Experts of a small language model: 8 picks a token.
Below are experts of layer 6 (counted from 0) of a mixture-of-experts language model. Rows are named router (the router's row for the expert), gate (a neuron's input weights, with its number), up (a neuron's input weights, with its number) and show model dimensions 0-255. Each number is 500 + 40 x the weight over its row's rms, rounded and kept within 0 to 999. Numbers have three digits each.
Before each expert's rows: "gets" lists some tokens that make up at least twice as much of what it gets as of all text; "mostly gets" lists some tokens that are sent to it at least half of the time. This comes from a sample of Wikipedia text that the model never trained on. Tokens count by the router's weight.

# expert 65
gets: " Da", "el", "er", " R", " De", " St"
mostly gets: " Da", " brother", " Richard", " Robert", " Michael", " Char"
router:507502533531470460569510562462481484484565475504507563435470469497539531520554520424458480570510475487541420457547478513481567567469507527485581437541536491419534516483513565524457503545519561486490471489487585478483452535546491540430478481514563406477546517436500429475508483492538477526452491447512482498533508473498511556515427397540501505537546499470489466491482546545511555533508520473503499585481506525501530456458491472470556528460481495536517510463497534414586523573477576526455526485502523455446540545573394500557492474560548450477433551476546502538535540495436548413571523483560523579500506496481461561534502505531502440519566490519490497519516546479479444465526472479449527459470521480500482499484531446497488481441543432446466565506510579515539477513531472
gate0:505449439519495523530472516498484500497496512449491456560471532451504513535521431467509521458530511447486458488458475490575501462461449519458536402500464443541553473561516415497463515537520485523492559493426552482403545535560418485515507492498466432427450538524548519517512492453480517436460470494541445511512444499515556554458466440476558549557518512471503536430582401483491529449551551480502455568507479470481531575481496529447519424531496464485510607433538510498522488525541519413446444465467518485487524612509506526471506497463563526502509530493515540532570464433521461545521534506454572507556521491499533531471497561472458455493538473405498495476473493537477562484513527563527511456431503495507559432575485466495508524517525449496509507482469552498494589477521495
up0:509413440531551530554466557512544471514421580492482464522477550473548525537488446508499531450522468483532502464446526443458458524458501530458549456527480478462537459563492432530471484479498506484496494497482529516496494514506403443538518514623538506500503543496571476480526500500500461470515486500546429495474500520563489438370528497497490492537513496429531614449517426522439524500524509469507458432493513476512508516498480528468462480502548402484514516534491527467552425472555515445407464465502503534521496551478525566441514509463536465384457478452520490497491490525532522476531525572479604462506464529520528465447522560539514467464525516449523550555466499453492597535536558517510569456495433508476447472525475448470519534489506503537501505542484483503432593479523454

# expert 107
gets: ",", "\n", " In", " V", " (", "y"
mostly gets: " In", "=", " Company", " United", " Central", " V"
router:425473570535439535485463498501486464453474483513438496416491559438481560471546527529477473519499499429583491519531647482516528502453492578444449459562527505476522521486542533493431463565568534464467484494511460521525454447530520559482517499506507499495464474455489475527560540522535414507596546473534462457520477529447473512532548486502533555498520503465506588498553539566547542548525519523521440531442469450542516495462504517583536523563491458515561494497505487512548538518464548548539512515507519460491445489493485488588504458553478469609528535518459521497513529557505517454545486466562453513492484489467497489514517441533579496552492467506517532454528498445457443451496497528556558481477523513563562582476527459505524411457504456579516478466513462535472423508524455
gate0:445416490536498570520480522518461481439519486584454449496474508476458536514532506470502542560491417505497507494530479528584502453504418549432506485543435421457540489506558501512453491524493510509490515484472522516463540482524528510514531541536461462438492513547478505545515459432509468477531403493529521532535512487562505551486442533438494489551493551465520558469626478423494509528556532502429468572467513476509530519507478481455543403540486503576475541453569485523511513528530542384451455517495495465488492529463522520497494441456543556532511491447526531530570476487533477529469562468483522565533485462435543516517440521506495521587511486459489496455465522527492485503473568506508552472452533429503555471530440476535511528436591406530518504470404476473490534493581522
up0:483440454572557583544474544537505503484467538517469486498468496512511537542509512512501534515500377520570552469475528530512484473516457553477541492548453438399567510531482469530505455430506520533500472520452472483515486467539494487510559566576533469501519493506549497505505454482549496446550421485560517458486503519575420481430511497450425461543482504445554567521530510442474488476519474468440444515445568484513487477502478486482547457535450450525531441515537515468513475531541529445438479531507548525552461495438493553421569442457530487442446476402608504499551479553519532521499514539510552530486475512457556473473442534540521503572485515500482497558498536426521549547513570427511546453502494458482471493488448434546500538502522485496534519545477447463470548457581489

# expert 20
gets: " A", " Ma", " F", "ad", "'", " P"
mostly gets: " provide", " require", " allow", " help", " follow", " Ma"
router:507504518507485521526497542502503521450542537489438554446455506479452538456466433568473436527467521468525441525501541452507489508461519497536527479502504493472537553469514550482446512546518531570456488485510535497435548524495494526506523515457489520500516523401511489530492551486419543545468535450475483499493510550510462532554416486513482432508527523484454531487502587548544545506532497442484504514443562475527496464395470457502503558438524546496529397466517524468517499511461500475519502442570493452448482480552467487538507459588523439515445536463542550514543487512431431492489539484510493533544486416493447607559555440474560471526487447439608504583490524496476457489525475469531505487466538490566550551430527461550463548397564468455451486482523573489555533523525549
gate0:508421519544450564538526553503475448457519533560522447522498482440548529457535511507523486517440453437485536475425427490549526479499380507480510408436503428525556440518525475477490464519487515552500502505437564465440564558509511499520517521510505383441505504514478491505421547467481546496517488513513486562530454445491488519519484509428526506527503573501513478429595492426510505480509521535488519594486510513454516526470437481533535518513471512458463489421522503502541515542529527494485496501437412517537522530529518500453512494492568488564485483531539564493538477460450496571540545473444522512584553514496535558512444406443537463507558450482497421500480439531500539490484525540536501478448472531510560502492439483548482561470563437403520453529460463472518506485535509
up0:514415517571534569547532557489529504491442565567473477527510540492534504485510523531557494513461422465579538425407477512461501548483449517490530472476488468480548458543422427485547471446493488525494465521481518483492505511471489470510532522514585420505544461500493527458427490521541491502536459520486464525480488479475436467459528493427457442474482560446516477485507501466490513463469459478485509545438522534496471489450414469521524578491494486442485440480475488477535446528525492515458485503464487511544519492482524527400558475473578401462429453496566531479553472552502533523524506557472584465515523514529562486471485441477543464509558539535477483531468501422534556536549548512535530488487431587500443491449431471543442577500489513426528476596466443476475547442503510

# expert 22
gets: ",", " ", " S", " and", " (", " Go"
mostly gets: " video", " high", " Go", " Total", " mo", "BC"
router:455465549470459454486455487472543466430464447536442467505445474557452488516537474508510518505422586434470444522475506548512484560487464538497545514536512461480529517525534505482447479522423407517503579470548543530424491456446517525506496520559433524467539453513488495456561441494475461528533560479481469521517496572515471500485511507534517519521557531460483541516502554552555529583572501461437471505484453522470391589506477489538522541484507471494556513502508458547547478465451493503463501464512425417611461471523421411522530506492447484556492537530498536441554465478484520537508515467547506556520477518467464572503488479597591500518520496482510552573554516524535536452475471489542526521573522486489497555512482440555511470448508544553501455431468450543483532499484522
gate0:484493499464446534541460480536446427424435497576499439489471534455539497486518459510503453519486521484481495482467435504612518460481422513475600494528432475509559430507533513536422483539464525482468516454472520473396564519519555452501543552505487456497517526538492461502450464502503540603550452506500506496526498535518563509484466479430486508576520572517502498477567525439533470494490493496436470546479484565489495581565390488492549464595456468531479576440512567497493512487539498460453482477509449451513496501505490439491491461473495549522599513488474532557550477459435484574497539456472474523546528463532489607500462444442539474509588478478542423485488508512513473439456506528515489489479499436521519498550437464496472491503457443510489495478488510481546530459532512
up0:504501458515521527544476537484485438475430555551454510550475573507542453537491433538547472476500461540569522456435512538544461512459481535483561494529458476491585459493474458585483435488465508459429499473502470520453515481498530420511561510510548453525560558522532497481459428561540547565588438531516477483493513561541499432433523530497403484573508540444546578524508527486488495497523476457469486449484509573496475583509392489545513494576510455480515450484481551479505458522563476498475476535540534533530480499443510512489544435454494449408478455476559509448523521530497567524477560533485526497502486548515527511431523479460556465505527477524512466528540469454556559450500520525493535426514489514490456510495358462465450495534465494515527563526481522469481530442503499

# expert 91
gets: " a", " |", " vi", " d", "\"", " an"
mostly gets: " vi", " goal", " episode", "±", " kill", " Va"
router:485452517490527535498479489497515414445576508447447428533468503468458525510424528506471465574495544470478466483515459532491467531463478473605574443515546411485480512460496499497546536494450523599441511475497531564503503454532452556485528468420482425550470551476477505515518446527425507473425447469502422514515557506540529489501480463485547534588550531514492518503482538546533528491497552468459500500463516566504515436453466496445549456456485531450556463480511385478535528534468522515523554460522478429500467537532489529546480489567586520520488493476547472504509538520430464451530533547482528579483491442489538514425452453488469454547406513551514482404514485538533466472470501528469519508520509471523499461493496487523441466457530421509463485492579499535517545568567516
gate0:504484499484489520500513482521523439503516528500498447534486517398542538443493430493525507548538469525474494430427454515536503457458418491457519459506510452527548455519534532517458455575503466574481512452526543565435562453478486468511530594494451500516518596471491445515472502460507543499523416541460463544520452495546528485452467470477472503566564585476477532461548490516463497516548550505515524481451488574504548571489463485481564482519508512524504570433543512482539462502465505429471416474502434482478509518493499457481487488462496511532549604450539563536559488471530456547472547485463495508544438425519538551520492436416499471513537452455449472502423507542450517461455558565461532511388484462512482501534493493529481540443564444493495438506456475567515532496564526
up0:531473480521558472505518499552550466534447532489471474575503534430538511480471435548520518520512469535548535448409495538497515472455443544446510473535520490431542476518485516574475418513491493522490473513487479539448496444431459448546608569534492516545551489455470461471467488477572505492543446552446448513449478534523475407435545453493401459524538515471530571441512511549426502511503520481535504419472529524587512521489434446498526500508514442489473521509481508465542420501469504506476427477488472524528484474496485491437490489450478452453448557469546516500475475542567533480498522540511561473527376462517530495494494461462544466499519493477440514569462497470485570472529554504447549495447449498475395518482453468476485500494529546468523459559489463545467569480589512

# expert 13
gets: ")", ",", "),", " a", "age", ":"
mostly gets: "),", " vote", " century", " services", ");", " 2017"
router:469470502499467458468467494531448453500485502529539460421467514435462530474435493459461484482453525514457446482526401542488490461492567549493534454481523573589487487443579482490421583485483560453438529473560471546437518464537471541456501463464523534523568476421473521494508481539522529427401461507444478602496577508521586471521510529540529565529549546411510572556517506560510510521533561458439544497437501495509511443454474461525471521554474526405498483507507508495564467509461487474528528491481513451529447452518483482543420482527520525523486490498543539514580487560447506444519496524530568560460526449517544526418548528474481525480485548541498476486479520551480494395520488520512530505525566506533477538520516492538547463555473470523503445445511479527517519485538517
gate0:482423486527455541515476554510460462439496584531477444522528569425512528558476499550511496525491535436465502443541460500562511430451449492522555455510448451525591515484540519527428497552446495430512510531528535517444547522513517494478532515498475522409478480493488534505505506467534558504528440482482533528531488465519532535483417504494533534548544580518551528471548519406506477504543496520508511512507537466460540499526488497423530477595495476487487536425487550551482475493492461465454403485494401537475488546467530467490459475500494551566549486511537585576563555449518510530534538508412547580548509407532527559498487507415527484495549432419478549517444502552473562478489582529532513480456525536521489487560476456479531508509497501482486450461449463501511473499548496
up0:521431494538507530555460562514543468434482578488426472546538521474488503557450507566537504490470482461499530434515501528477513505408493503479561461524463500451568537482482479583496483516492505457489484513530503530450510454460522417556591545564529481490542460515508531473509462522574539499538428477505472499486494509538522448427505508520450486505531507448577565476510548444467496511505423472486506441507550474510524473476491436529508502559514459442469485524474541528511412553504456525446444540512445568520501503464590550458525477455545474450454472471555528518529528506532544526510556539483574515492434450545470466444488503458514434476505513427437538523499560438537584486562571516521568460504480546472403521500463405488511525559465561469515474522447445477446487506538501

# expert 70
gets: "s", " |", " —", "|", " record", " re"
mostly gets: "position", "ć", " record", " claim", " career", " Record"
router:494527535478463459543475579417499568495568505565526535503444450461526510579468486448436460523448528551509499539507484490457465510535516521555529480518507517513540558559450466473468537514535520544538568500512575458459555493521464552506491490488511446528489473521533533485525497474476542549448514492497444513544472533518559507459436473481561513497572590541449418492480498556474551541512565570488523531481460475530500434554507443519497493505461541425479495540506500505550439534453544465509555486566482496481398489539481496511490442454543507392425497463565407460569545483457485470515503470496527449416574515499399518444485482493521473525493478534515508569516559508538478537464482491461514478508508464440520560475595472483516484509581482452526466476533536474540489549551439
gate0:484411432511447555543494564543530495426513563500512464488535532517465547559491500497460501516564457455495533455496420437481457488478427480487515423515474472524545490538506518515474495524519489516452553536523529598471549509494460424469522542472486435423531530563485482479502510520545491517486437495543540577553429484532506470474428506450499537567515539561480489439543434489483485470496548513490494561457501425496525509473451429438545501552463485554489578462532493526551485527485443466469367513518460516450468558561555481477470542498550474466521514476573482527556504465482443573450487511476553506561555447527499555463506414414524493497509434447480464472466524515474456473511529559483520463440482474518514476561479477537463485497579458512474494470462464547538489495536538
up0:459429442550487517517492560564522499498493586466507494541540565561459520559498502500508504511519464479541544449502469440429510518440520459443477479556475534445519491524424461521541468483516504544442501555496487563523505441433455417546537543526511446467533473512505477431524473528571472538531456464545494532504459502532431400453513483462447462545498537496495570480472466522460487451455504468519456478486474466538489421461453428455529485524474448552503482532461533487541418490484476525483420535525463557475471524486622507479511497511530457400407464483596424458504491598539513512492507573509606499499490472505501471430513462465523502489490490508478491520457538456523564506553519494475544494506456493494432484484461440466512487541497496481523538569429470518469496505564534

# expert 118
gets: " ", " se", " |", " a", "-", " up"
mostly gets: " home", " just", " tradition", " se", " up", " change"
router:452499551570469479472480429461487473449524573474523448523424563531473528518496490465480472444443408484570432527525522567551502476498472523461542468439503520534503468415533455484429542491441541434467486475539534574432495521545538577431494469451479436496463469429496533534570507523488489461516497441461504543507597499504435495536514450556421481463524489497496570573494425495573536502517494500493485481523472471463486446446486542538581486494454509443521468450498546500528496490489451465487473527522503524439491476513474411515503492551466495444501522467467544497522517549511440460509507515501523502533503485526489516417493494477549549563438522508519489470536424485399457530478444444535522469503574513494555483564531484538520472501481469414538501480500538527496442483595431
gate0:515434492500496551524508469519468454431541518512460394448497502539520563475510484482568522535455510441471519477464477465521542388523399502473518498450512408539521487510566496511457477517475561474442534499486542505478534517548504456535492452515416471461482546548495522533462486475444574524544461519537487519531477456500463535498466535436461529544536545466499512515596523479503480440540457553525479524489524459465467457464402503453527485525431487541518563461495539510507556544555524447499411498477455489427475540477533502510445444505537514579553515459485520551565488483511485525492529479425499574531511505480521516511500538448496477542627422443488462492480503456493516474455568540510467477389472464532546432558447514504526507548539486466436536518492519493578496511538523
up0:538466457524556563562509482490501437486478523492472457455507514554536526511481512520593529509414439489507517446411544473437506466520413498477525478491491507476508491537485474511459478461520502488413500523507501560526487466496481405555558489574476474505507500517575528477462473518477526554558450506592425482480467526478464471413526560495382478544502533425494559540551524511466481472506432469485502506464572499496447487426453442530486508503439458481533483553476523503535469505548525466460439520499490522481467503452525531457498439479531430487488477423533468495517492570540528504497555559454553525508450524520532495459539522455483450548627459514495474537519545388498566501473586508495517454428437471489424476495466461506516538586483508453488522549514492491498510491532536

# expert 132
gets: " in", "al", " and", ",", "b", " for"
mostly gets: " during", "),", " Indian", " through", "write", "American"
router:469517528518489485546435538475495420450458491529506422514449480473457554489444492518508478462445513469502437501560521495540512496448497534436516444522502577539552511518518443456520513469437584512447498496565528527426552405490419526482560451502461455561512511523487487506517590482490499485467410471495470499515528469520456416531496516531574572509582483488466513525524505505556494457548569505447539523464531475510455476499554460495503523497460562442494490522534432490512507575495418489515519525521507485442496448560432464563494555497496440588527470517569497449595504472465506456493451455531533557458506482452516531531445550551460453520449553522485532487484512517494505464515468520581483469526522455537496470492538492569521493514441473545447534501507400526447529556555571
gate0:501422500485469501532472517493499457457469440544486421547507535495488436515563471446479489459547413526527497472513505477567502469514482495439529468447487506578600461563549469549423499522525511480473536491509586501476503520508507490528502509527482432493424519529516514511497472481471535554464470528556508529496463470483531534551458470420565471513505534504500538491553483410546476487472536489503497542410464468472447506462464575467561478560484487497473560441548534485503462527486467430467530484470479520466519547510485525404397523516567504494506499525535529524587434426516510564489520530419559489526532471536543566520412447407522535529556450478441468479435470496494488516444517551554523443434496481574517413532477484494497513529538463492524442524431468493506551492487545
up0:524453484492513524567446530487514490481471519520458478563517526558488428508561457505521474466565422529582503459472561505512478494478521527452562492459516556478603457536468421540474482481515531499473498475475545515535441457470447446567550478588524470532445499481533519471515465557535519509499466523571457453452500485514515427512548462459461429452465522454550587510539543506472497457482484452487478479455489485509449493434472537517513497554509451415515482542507516464501440525515490454477519522474542563496504481450519547383442466496543459414441488479555505457565462523528540504509509577467557449481438490541514495445459504511555481476581514515481529542490500445532529513509504477515568438472445523567399454499444458500461532549484508482563474576480443491451568491500546

# expert 55
gets: "s", "men", " re", "==", "ta", "ex"
mostly gets: " people", " women", " those", " Women", "men", " Republic"
router:470525546489509485614479501499510514475512531486496526486429478420516500464457500576487521535550536478493510564549445452459517429504491568573409461484547563520457472442538506454479496439543570525486479516498530491525521499463482497540544530468459520588454485463526539543473555462437477480448553491557525561497520521543531429525560457552508496502521541516461457540511525493578543496505605506457564438547547539479551477475528586536511506489417569457454550532539597540483469539472492445489479538539502524482516479507532472546487519572538458499450483483571506544487505506496460435510532473497511489517555446421615595462524485512436509557481440511557523572549502420470453431504488505477532479507520484544528509456513475465558474536502460484486538493536487501520492514513489
gate0:485421495480515520615465559468473403471484538496480459532522544485511513468525466506480476522515513482458529455433426461492498421483400529467557466471512476539571458451525509498444441492475555467457515516510586543396563513499496451546471535559464442496473521526545543513432471508501522529516495521486500522506449452504561544524490534455506525549519584531497529431533515455555456504518515525489535501457511519450521496411478508425585516548501528519477534458516585493490554524481502424485464487443443559488507549545484529486428564506577518529558520440530550587587449485471480537429503472475490495508467493470529561518516446459488461524503446418508520547462444468533563479502521543570538471454504471514488478506473536460543517487523498546554473528551439480485508536549518
up0:534436437527550575624473562488491453519457554484472460551529552544536469479480456524486512496525458521529549453414488478443474497503476555468548475503479506491526470499454485560462432477493531451489508558488529576413462492443489473611535541594502408482502479480523524441459441566545511530512494475489429505458451524487539513464548516437422472458525559473561524465526502528539446525498521517494515470459524522495499449396465452456514539526492482520541510552484547470498492532500559500560534549422478518492486490500490547438450549455554496448470467456534525481548461567471510496459515543525549463469455566503503493481555476493536450482502489481479523592480500409565558505521540499506562451449473485478409492457462464482514525524507530530555477542528449500451520520554493

# expert 40
gets: " |", " re", "th", " most", "d", " first"
mostly gets: " most", " head", " sub", " high", " young", " third"
router:441572545547488492477495476390523474498490453528461522501480444493461555441485481496461533473429498465549514495495501451548535521460537555560541474454551525511536486584566427497529526506469493470468563474574457541465536504563519550462460456444458525520595455449472470490550513448532455477517532481487528492519491514495414443500539526530492513530505493459487500522487537490511524506517520534468552513420480479575426496533470475497536450441465501519556484582514466440544457496458476512452445494495421480517528514518431504486471524511542516523471439577433403477549539512545519489570514453483566431488575543536503432515494398557488542561527430478434525422540475489465502557448492577502514463539520477484473525515506441489570517482470499474467504466482526490528471450566552
gate0:520456526501455585571452458493456478457507522589497471540475480459497498437537424488484543509467473461469518495472471501566452406496475522447522417466442440523539428565537508509479498509502491523456541475508490490407549499536473442520473512493516403456522540533476507449513453522530497492477480525548533558516561479547528545479445553422467487526519463465495531497554500455457513473577507435454475548430469541501531535500470483443579449526465471503431509450557496460571519552525543472476445519497458451517476576492530534530427537488556517504511489469516564529502481465567494524465538514404507514548556461503458524498483508418487503510596490441448531451446441507471499515460562585500539492484505442521548453544444456508505563445517454478472485468454504541519465452548517
up0:531421442547520541576463506511500476535467536548467519559480538495488452477503476477533568461442453505531529461446485519488442491473502534416537452520477513450541412525474507527482441463547535524453520518521479547467475460481437426562516554594572424476506513501519492426469426558548492497491484473566469518504543504541516500432504533492421457514468467437535572490507494485466493493530499404488448474431507572592497446450475495521546495497500459475445457547474491487548417485543558513480476525481549503546445482481554525459501517475510439410416493457582512492483463554540509480479516576485541499475455509523475504408494527448497458493565528495464518509480476465561541510534571531490567466528488493486455462468426417464471525498461511499535491554479484543485505460566486

# expert 48
gets: " di", ".", " O", " ", "ies", " A"
mostly gets: " program", " series", " company", " region", " di", " multi"
router:433525520500518479504483502475444553513535515460521436500503491421482516488510491453523488490480461454442474490460469551542471444515452532502516526491507519528494413461553487466474448490473568412437578477480458454465437545495505417517458455494427562514538511450450580455528465472489438459559525501542505514501574496542499518472496521576467484522538554469481509545525565491504479521498582471426554461503477502467545524501479511588539456474464469482493465464520541494497524494444402492479565529540428433555430449538486527497445470538444567567513538452506507542490433557435483480490571502504499583572549412475506507539598545533494510532490472438541483532573463484465485470507508443502513484550544464532476529471458473556486457520500481531457458436548469520538477506459563
gate0:526489470515443558521530513512468450428533510531467480474492559441538548533519493501499544517479510482514466450483457470550488438565403488471537503552449433476544443485551552480411502512486469533493532498541504520483551548552511497509531540537471474501512544499447475537520441434479517469499407533529504498515469454521508509467421505467473506537574568502499492408522476475447441497562468516518515533494504524455510527461502451412509410531519481500424601458522519523537484553511526451511428526516426541488484573478519545500478489503542553541579495476511589536530493491512493571425564518392542545562525453458521554543453495408522514555551444469516442478466475553467525473425555548509554489448502499479536412566450487494469547470520481505478473485497480487501541469528510
up0:515487450547520537555499512505518477478508521490506483500471611506518526512514501502538546471470449468563463446422480474470477478518479506430571516567434504460495453441524523499456503483510465533452512481545492560539480442456517499580607544542531523531493518446472490489545409506513524489487415519504434455503527490487493459366496495504418481491510558432535542432473438538464473486548434473462495449475531526500527461436510462462459473531552506460483546586496532496508394497498497495489490568453485553527512509431559578448527483441495521455459444467534540467509480585528513521468514555437575534500442499489561467520479487454552481491515520474488512565483507492518579464470578477502603489474469516455477460507471421485473518492474522456504518527470449451445562480539497

# expert 154
gets: " F", ".", " U", "v", "i", "á"
mostly gets: " football", " inter", " end", "See", " open", " song"
router:493510544516471491488471481479527493436535433439563458495485477475470571564437461509446567502474522475458496500505530460490434546476544513514515490590535520449540494529526433477411423459513527569452553437456534548493556451487518518559453472454502502471446462482485418455477490492491526544475475466468398497508549544541540559547517544496506448518486501502469441514496546492561514553527549512457535526453436519440534510528490532603493522457553534448474552470546567492444496495457457481554533525565464439521478560493521515539492468461554511536465587516498484537568604470475467402574519462505524516515517414556501533521501428457525554524480500521535525487540457490482470466479463525479561486474525469527490447472505506529498543535492548537560526495539457430525514558572476
gate0:443455479502440519510520520483474408507527531595544461547466539530574528468464483473489535571540492520431519469490474516511483476485423493439533499470527443509496523557572513508459471536501530493477534436578515489466592449522538464502488511462481432471468542519426465491477520480480546486475472537530444551521522500515576534483480506504507494525552506477526543451564471420513486504548488463422523473468483491470478545488501460454524454480529462496479543420520500430562495483517519462444454505503432498491504494454455433476514503482529484522486527505516503596569469432444495573494539499494489512546509506527488638480442487393521514514489408474514461431451505577453463548462528546447532505409525447488522508539467474507518552478510520432603443485440480546536518535552539
up0:470498467538492521529534532469486481534453551591508522555517538555542504496451450533502501532526439524541524449446525505465486532479426510439531494505525502422497533546462438572494450474517524498473516451610490503527506395502515484544554515547503451494500517466441465484445510527516509507518478557497421500509494533524508471410569511520419454499505491411577532478493496496451478491518459452444524418481500537545439491441493475495460501456515429465506445502475478403550456500512488483498484543479468543527468498455432506437601502469519410414407479443521483520503487535482542507481541560496547499497472517536510532426482526460543509490469460517468507548475508526506556567527525499431556485461480485494418497472422409493516517533498568485602463547491446538519529517547528

# expert 27
gets: "se", " O", " w", " de", " Sha", "e"
mostly gets: " Sha", " include", " w", " creat", " O", " author"
router:485462478507488506495476526558433494487564478464470524474536473434491541507451449527527495433542476481489473573541439462500524541475435525532516464484513479462487437435493525501508451562497597497446592456506539466445534513486579500572491466460426539568487486549512476537500530536524518538529548500511547593515567477520560575503453439545478399537480507499480511562460487518496522489486539490471531423460479529446468461466532558515518466434427513467501549534522518471504552499466510511520520517559465498508501483545511500515479477551542506524507488456561533504463427513463453522502537485477537579539511422502583461496526540476527476486500468459531471585560446406512422486513440426500500461522542468536532522454559507519556490462556395425484533478501453450456511449488569
gate0:482490515495467558518478524467494486470486468528473476483505527436501466477527475531482536497501487428500533454470444541604526460473409540474543456454475405516562431485506512471435529510481485505470542529454520529489459518507508471479467518536441442483520474502467528507520509528529514475500480543517517540533481478526552536488430517479511530588536568510524529421572490447461460487555521514492482503411470490445536509483467494422534450546516491467412589411537575531524506498505482413491441507509433512507517589475483506440454568495517538497558466509499603511545492451530508514539538539458602504545486478463499550470499451422510478509505444434454523474440498534505500479441535496511551412429508507468566441562423446494548517496586452492532415464505453477516520487501522
up0:504480468524523527534483550494524511491451472504458476480523540477510454515492473558524508513513452410551528473429479549502519503483465518462556462497475507440528446514465486508457521485484470478442521534460524557511434457471474446568506527608470481510517436478483508455540483572564454487483440543487498482489526485536520478421515529508424486545530560453579558410520510483416508480496505456473467455408479503508478473458477482453496492539526445460433540510491543513515438487495503473531466513515514529554493542423473557422487545459492459448476452478533571468545470548588524476545492567477644475462438514493504489425499497433528482452499480471466542527477514465541560484520541491515580396422453495446478446495422425503547486509494533497556476532528424461471534485515489

# expert 158
gets: " ", "j", "gu", " 0", ",", " Pe"
mostly gets: " win", "j", " north", " south", " Pe", " South"
router:463564491534525408514515487463462480455585552566556502468450499490473508479584485468509496509447474469539483515560488471528541533486492555410498515494559488453530548460510517475492531489475495437547488484556512546457554470525499543429481489459503471517516485426543533527508554513462465518474519472491510534523501489546519463540518521578549489522518562579504503521458535532536519470548553459489560469472499479511503446481423522516502544504484560420444488398514516473512486500471462521464435513516525555491482539512494548484503524527411507478470549530536497488571536554421511441487531432518586567445526515551530577484507500514546517537501465490448542479487510510431484493551479517579499441550539475473576468517456487452506441431522389436411483488467447509502491491523359
gate0:514445491500460490562506523496460426448474521486521423500515524485545518435524480478586491518483481465492530483456435512577494438499429464503579438472497436515520436513524515510446470539522538537538510512534503562496524509530529491510494501534503462438496577501517519506484491460494558516472408554547450603556483449499559513463444504464495500527438565458517489491569495438473550473521527499439558477467484521478573459524441512426567529575510468479445541441547554552479512511458472485488452494497445503510565514533491512424454497499539474491541549451482579583537478490479410518474528466438536514553511448532533580508417463500538459539536461432458482469453533580457534467464529541522569475465451493489499424525442498482471490440515488474492436507486426490495498472554535
up0:525442481526505534558534490497501445472430560463482458526520510559559489491466470529587508545452454535537545447460490487491454534482463480509568440496492467484509431490458446543492480506529519521478491516522506539550492428501515479586567514575516468468516542516516522467496467499529493506502429543549423529492502482535500453374510516484411476531467503401502519485581515497438529473495488457493492448453505506535521443452420485469521526551559416460459481510497510519490440493493458552473484515489498542549529487491465507380510503496511418398480534442528492537522543574512421471482521530454574479507476494579557513480482470524536456523518500464462469545490552504513608513533545491494568461496445506453428452495494470496450492508457541462445517558466416479475519508565567

# expert 120
gets: " \"", " D", "B", " some", " imp", "y"
mostly gets: " some", " imp", " more", " various", " young", " \""
router:488544515515484518446525488461482478486526434474501513511506443487528593515536451520473479544455477488535537511463521486502532461440480513482544467474527495444523502575514454516557525569522598629445471488520529570468453473552498503500460432450456497527551491463469479515530515439557478519527523503526503434516537538526446551497498557515500461515525466431479482469468445554517548532527507504487494514526496513570464582523548418458531489490495493468474424492548442456514440534456422526528474463491452432515528454500418535488492440542539488524482463460500502430457498412572452510561551467465514548561598449569501431563480423506517538528523505556467525531515542462472460494412499536458497471466468454493508539550504473579537494461454486470560501477562493465524449442561525
gate0:511472475499481529583475480530531413515492508520515416530531524460552546492485470546463540548480442480425527524464420508525470428496434559497513460482518358518510448512530551485444525541534496507494529520462569483447497498558521527509600500507413455458512507544484500495530524488493557501522495580516525515533482471516528544493456501444514495556536538462540505426550443495519527437587511465527512484519523527437478538526473435475514446539471518531497567450550536483499441569464493442507469506441498488443477483475538455416476545522563537462542539506497536509521495508470502594469544500436530555508501510494499537508473443430534533502504399464487484436504468593490482486458550557530520453445453446505520502617467510552533493441563446553448523518498498493526500512534510
up0:512468435560530555573476467521552465550468580525511450533573539502542511499474463554528543545469423437486561516452481533452474503505487570443514459475509433422481461520431557509532455490511499528457541527467516474469437409507478491575589491532458470526511478523511504430513492532498515507516472522488460458499499507529533494434545522465467463495521530426552501427491479517523503438545462407560458434494511538446441482469467430473509477526486476478552499531529527458499433528469484479478476539446541555487472451402518491386469524476550465404433510510503526486464500595511551502455551564498579524506458551502531502442517495493552522517505487527467517524548464464541547528557579512513554478469429487489444523556428441515521511476507508515475537557512471473458528498515517